config.yaml
num_hidden_layers: 13
n_experts: 128
experts_per_token: 2
d_expert: 96
hidden_act: "squared_reglu"
moe_layers: [0, 1, 2, 3, 4, 5, 6, 7, 8, 9, 10, 11, 12]
normalize_top_k: false
router_cosine_scale: 10.0
norm: "layernorm"
batch_tokens: [65536, 131072, 262144]
max_seq_len: 1024
max_steps: 2905
Below are experts of layer 5 (counted from 0) of a mixture-of-experts language model. Rows are named router (the router's row for the expert) and show model dimensions 0-127. Each number is 128 + 32 x the weight over its row's rms, rounded and kept within 0 to 255.
Before each expert's rows: a language model's description of what the expert responds to. This comes from a sample of Wikipedia text that the model never trained on.

# expert 8
What it handles: Capitalized or early pieces of unfamiliar proper names and taxon words, such as Mu, Rh, Pol, Hy, Hondema, Yogyakarta, Bengal.
router [ 57 229 157 118 147  97 110 178 106 118 121 103 197 138  91 102 192 101  94 158 149 134 114 160  65 125 108 132 125 132 168 179  57 134  84 113  95 114 134 162 134 147 121 110 125 151  94 107 116  43  83 129 129 169 125 134 134 142 154 133 126  54  96 171 122 134 116 105 195 206 134 131 130 159  97 132 121  58 137 145 102  81 140 123 160  82 139  84 149 124 179 147 140 132 118 120  72 165 119 131 127 155 129 103 148 161 117  97 158 139 154 111  85 101 143 136 163 114 167 109 139 176 145 107 129 151 156 155]

# expert 49
What it handles: Second fragment of a word split after one initial letter, such as re-pt-ile, pean-ut, tr-ou-pe, d-oll-ars.
router [ 88 200 146 117 170  68 126 192 101 130  99 131 189 133 128 105 196 110  51 165 136 145 104 153  89 119  89 104 123 119 153 163  96 135 109  90 124  97 113 174 129 166 127 157 128 140 150 117  90  57  85 155 115 136  95 145 127 151 154 121 109  43 105 104 119 119 163 132 155 183 113 112 130 145 136 156 111 100 133 138 127  98 128 106 135  40 162  79  77 102 191 132 105 130 101  77 121 117 142 150 108 170 106 108 148 146 111 124 160 161 166 101  90 102 185 125 155 117 142 150 139 198 141  87 137 153 176 163]

# expert 55
What it handles: Pieces after quotes or semicolons in song titles, film lists, and semicolon- or pipe-separated sports and election figures, like Urr-ut-ia.
router [ 69 211 116 125 142  77 132 170  90 114 110 123 232 132 119 137 204 102  98 145 124 126 108 175  46 122  78 106  99 126 158 161  80 159 112 136 114  62 134 171 159 158 118 127 110 168 107 102 141  75  84 135  86 172 122 104 127 125 157 111 124  72  92 121  90 108 113  92 195 171 120 154 122 139 114 143 130 107  98 144 109 100 142 145 161  72 136  76 129 108 186 120 109 141 131  93 104 182  99 149 113 164 104 137 170 137 148  97 149 127 145 110 104 122 144 141 151 136 182 128 133 179 135 103 140 174 137 175]

# expert 9
What it handles: Second pieces of words split early, often in titles and names, like Mad-on-na, B-l-ue Note, Bl-ack-bird; also table pipes and spaces.
router [ 69 203 129 133 154  80  95 176 138 127 149 121 185 124  89 127 185  85  82 137 112 135 105 143  59 107  95 121 102 118 147 136  67 122 103 122 124  79 123 149 136 167 116 101 152 149 129 140 125  32  69 143 112 130 137 128 100 149 174 125 153  53 126 157 123 111 117 107 179 191 114 142 132 151 103 166  87 115  96 137  93 115 142 108 160  64 122 103  83  84 190 140 127 110 116 107 105 194 114 137 126 116 111 133 151 113  97 132 171 150 146 139 112 130 152 165 166 113 163 143 130 196 116 128 115 161 170 209]

# expert 31
What it handles: Commas and "and" separating items in lists and name sequences, plus pieces of abbreviations and names like U.S., Jr, Sharjah.
router [ 29 210 128 134 173  92 147 161 114 115 131  83 151 108 126 123 129 110  74 131 143 134 142 141 111 132  86 108 113 149 184 175  36 114 103 147 113  98 124 118 134 119 138 113 123 165 129 107 136  33  96 157  76 196 117 124  98 146 180 133 124  90  93 158  73 130 130 120 153 170 127 121 141 187 110 166  97 109 110 164  94  94 173 147 131  82 157  68 102  94 224 154 122  93 102 121  91 112 112 123 114 146 133 127 126 112 136 130 139 112 165 118  86 121 166 172 173 109 132 125 137 170 138 113 134 126 153 161]

# expert 40
What it handles: Pipe separators after names or awards in result tables, plus section markers ==, and pieces like tib in tibia and tibial.
router [ 74 211 123 124 160  76 145 185  94 120 147  94 200 124  97 110 178 116  83 157 110 166 121 136  43 121  87 129  91 150 169 176  59 139  72 114 110 120 115 178 135 161 131 124 122 155 137  88 130  84  84 137  96 166 109 109 142 123 186 107 135  39  89 153 114 136 130 119 191 196 141 136 152 144 110 158  80  93 101 114 117  83 161 126 128  89 142  83 120 107 183 148 113 122 101 111  98 144 110 126  93 157  98 150 126 111 124 131 131 131 140 113 123 101 147 163 156 100 150 142  93 178 142 110 134 129 180 166]

# expert 38
What it handles: Mostly the article "the" after verbs or prepositions in prose, plus two-digit numbers in tables and letters inside acronyms like SSC.
router [ 40 237 140 135 152  86 118 179 104 126 135 119 203 140  99 121 191 100  87 130 137 141  99 155  44 109 103 114 118 121 164 168  77 134  97 130 107 117 127 163 146 159 139 104 139 162 131 108 127  61  97 136  92 162 122 114 130 131 141 119 114  40 111 160 116 121 119 100 197 189 133 141 136 173 105 159 103  86 124 131 103 104 136 138 158  87 136  92 123 112 212 136 113 131  91 105  96 165 102 128  99 130 112 141 133 132 129 116 134 120 149 115  95 121 162 150 163 109 155 115 125 193 120 112 108 138 179 188]

# expert 37
What it handles: Mostly "the", plus to, in, with, after prepositions like of, in, on; also paradigm and pilgrimage pieces.
router [ 85 233 136 111 176  87 120 180 124 107 133 108 176 121  77 109 150 110  69 113 115 154 106 128 100 100 101  78  88 149 155 175  76 125 111 102 109 105 160 191 112 140 124 115 154 165 117 103 123  75  89 136  96 145 121 123 130 115 165 104 122  89 139 122 132 141 112 115 221 165 134 167  93 192  92 127 119  93  94 142 108  83 114 138 189  58 153  77 129  83 166 165 120 124 128  93 128 183 113 140  90 136 125 110 154 168 129 115 127 114 174 141 142 137 170 110 160 120 157 109 136 180 132 134 126 115 147 207]

# expert 36
What it handles: Capital letters or first syllables starting a given name or surname in lists and bios, e.g. Pet, Thom, Dem-etrius, B-ronzini.
router [ 64 220 151 132 158 109 103 159  97 114 136 119 217 156  92 102 156  99  87 152 111 135  81 135  48 113  96 119  87 124 176 167  90 130 113 123  94 113 108 170 142 172 151 108 127 176 119 132 154  66 118 136  98 159 106 101 140 134 169 153 109  58  72 171 120 139 125 130 208 209 131 130 125 150 105 135 122  83 113 151 107 112 138 146 142  64 144 103 125 103 194 137 107 139  94 122  84 153  82 145 122 129 120 158 164 142 111  98 127 130 143 108 109 102 168 119 166  93 137 147 152 177 155 102  96 143 152 154]

# expert 32
What it handles: Final pieces of surnames, place names and genus names, such as -ton, -son, -ham, -wood, -field, -mond, Stobart, Puppets.
router [ 55 225 120 126 145 108 113 166 100 135 121 117 200 152 102 113 190 106  77 132 148 144 121 145  47 107 107 111 107 125 166 175  67 147 101 115 117  94 126 164 156 143 134 126 125 163 119 102 125  47 101 138  97 171 109 132 142 126 151 141  96  63 114 166 112 130 109  96 225 168 140 119 114 181 121 162 106  61 133 147 105 108 157 127 160  91 152 104 111 113 214 122 112 128  86 100 102 154 102 150 111 151 108 131 131 124 128 119 154 124 138 135 102  93 155 134 143 108 160 134 122 196 134 107 101 156 162 175]

# expert 14
What it handles: The last digit of four-digit years after 199, 200, 201, 202 in dates, tables and lists; also "ago" endings.
router [ 88 255 133 126 173  75 128 163 119 115 136 135 221 148 104  95 158 104  71 162 164 161  89 166  87 103  97 111 129 132 130 189  77 118  55 155 120 120 115 164 153 144 151 132 114 182 140  81 119  84 106 128  81 179 133 115 114 153 156 137  94  68  79 153 109 130 107 117 164 166 145 141 130 140  90 159 101  53 131 156 116  77 123 150 156 114 124  95 142 108 230 163 124 120 133 112 118 156 101 141  92 141 119 144 129 130 129 117 131 128 138 126 119  96 134 156 138 134 141 135 104 182 151 103 122 126 148 139]

# expert 11
What it handles: Common function words in running prose (the, to, was, been, their, would), section headers, and odd mid-word fragments like Pon-ce, for-b-idden.
router [ 71 217 154 143 138  66 150 201 122 104 134 123 178 146  97 105 161  83  39 161 107 155  93 166  66 102  99 173 136 131 147 168 104 134  87 129 102 111 100 123 128 133 105 132 157 138 140 118 107  63  75 119  62 139 145  88 145 121 165 149 129  70  97 152  88 122 108 120 211 178 138 146 140 153 108 193 115  98  94 141 129 100 135 153 132  81 133  92 146 119 171 121 151 161  94 132  81 171 112 151 144 143 106 153 124 146 137  75 134 127 153 145 101 128 161 165 145 140 104 123 152 155 145  77 132 139 165 172]

# expert 15
What it handles: Numbers from 10 to 24 in sports rosters, stats tables, dates and ratings (Number: 21, January 26, 4 out of 5).
router [ 31 192 128 124 149  59 138 174 110 142 109 126 231 127 108 129 164 110  77 130 114 132  74 155  83  83 129 124  91 150 128 173  80 128  99 131  88 126 114 149 157 127 150 115 111 145 125 100 157  98 108 157 130 137 149 127 134 135 148  93 102  48  70 153 134 145 135 103 201 156 103 165 154 175 134 186 119  83 159 119 112  94 124 100 137 114 136  80 139  94 166 138 105 147 135  86  80 159  94 123 114 137 108 145 140 130 135  96 120 125 147 135 108 111 178 110 176 107 147 125 144 221 136 100 104 144 166 181]

# expert 63
What it handles: Digits and two-digit numbers as values in tables and statistics, often after a decimal point or pipe (4.5, 471, 31 March).
router [ 39 238 135 124 155  87 127 177 104 129 135 103 218 137  93 114 185  92  81 150 128 133 107 148  54 106  88 121 109 121 164 160  86 144  90 122 122 109 117 158 145 156 140  99 128 156 122 106 127  54  85 134  88 155 133 117 123 136 148 120 123  35 107 163 128 123 122 112 212 185 127 141 124 166 115 152 117  81 119 139 108 103 150 122 150  81 140  81 135 112 214 144 134 114 107  97 105 163 100 130 104 138 121 132 137 133 121 126 149 130 138 119  89 106 139 155 161 118 149 126 122 190 132 115 128 153 164 171]

# expert 34
What it handles: Word-final suffixes such as s, ers, ies, ists, ise, and digits, in rosters, sports scores and lists of members.
router [ 43 208 145 118 156  84 129 166 110 122 141 117 208 148  96 101 181  94  77 138 122 134 103 154  44 120  95 123 108 119 160 164  68 134  86 134 116  96 109 170 158 153 135 108 143 147 131 109 125  61  83 150  94 155 116 121 132 144 150 133 119  17 117 163 114 129 117 107 207 179 132 137 138 170 100 149 100  90 126 121 105 103 154 129 142  85 144  99 129 101 221 126 131 135  96 127  97 149 106 145 119 151 119 137 124 131 134 102 143 122 133 135  94 118 156 155 164 125 141 119 115 192 140 107 124 138 173 187]

# expert 52
What it handles: First pieces of lowercase nouns right after a or an, such as sp-ru-ce, ban-j-o, cal-iph, st-reet, h-ors-es.
router [ 96 197 159 124 191  87 116 184 131  87 126 146 198  97  96  85 146  84  86 145 148 116  85 155  61 131 118 120  91 150 178 145  69 143  76 132 122  83 160 168 153 140 137  98 148 148 149 107 138  52  98 115  74 145 145 126 122 123 164 135 124  26 123 116 112 131 131  93 159 174 113 117 115 137  87 148 143 119 107 140 147 101 116 139 115  54 123 118 127 137 169 148 129 136 120  80  81 145 132 146  97 165 163 112 185 122 119 128 143 108 133 133 140 112 159 125 169 127 151 131  97 216 121  93 100 140 168 193]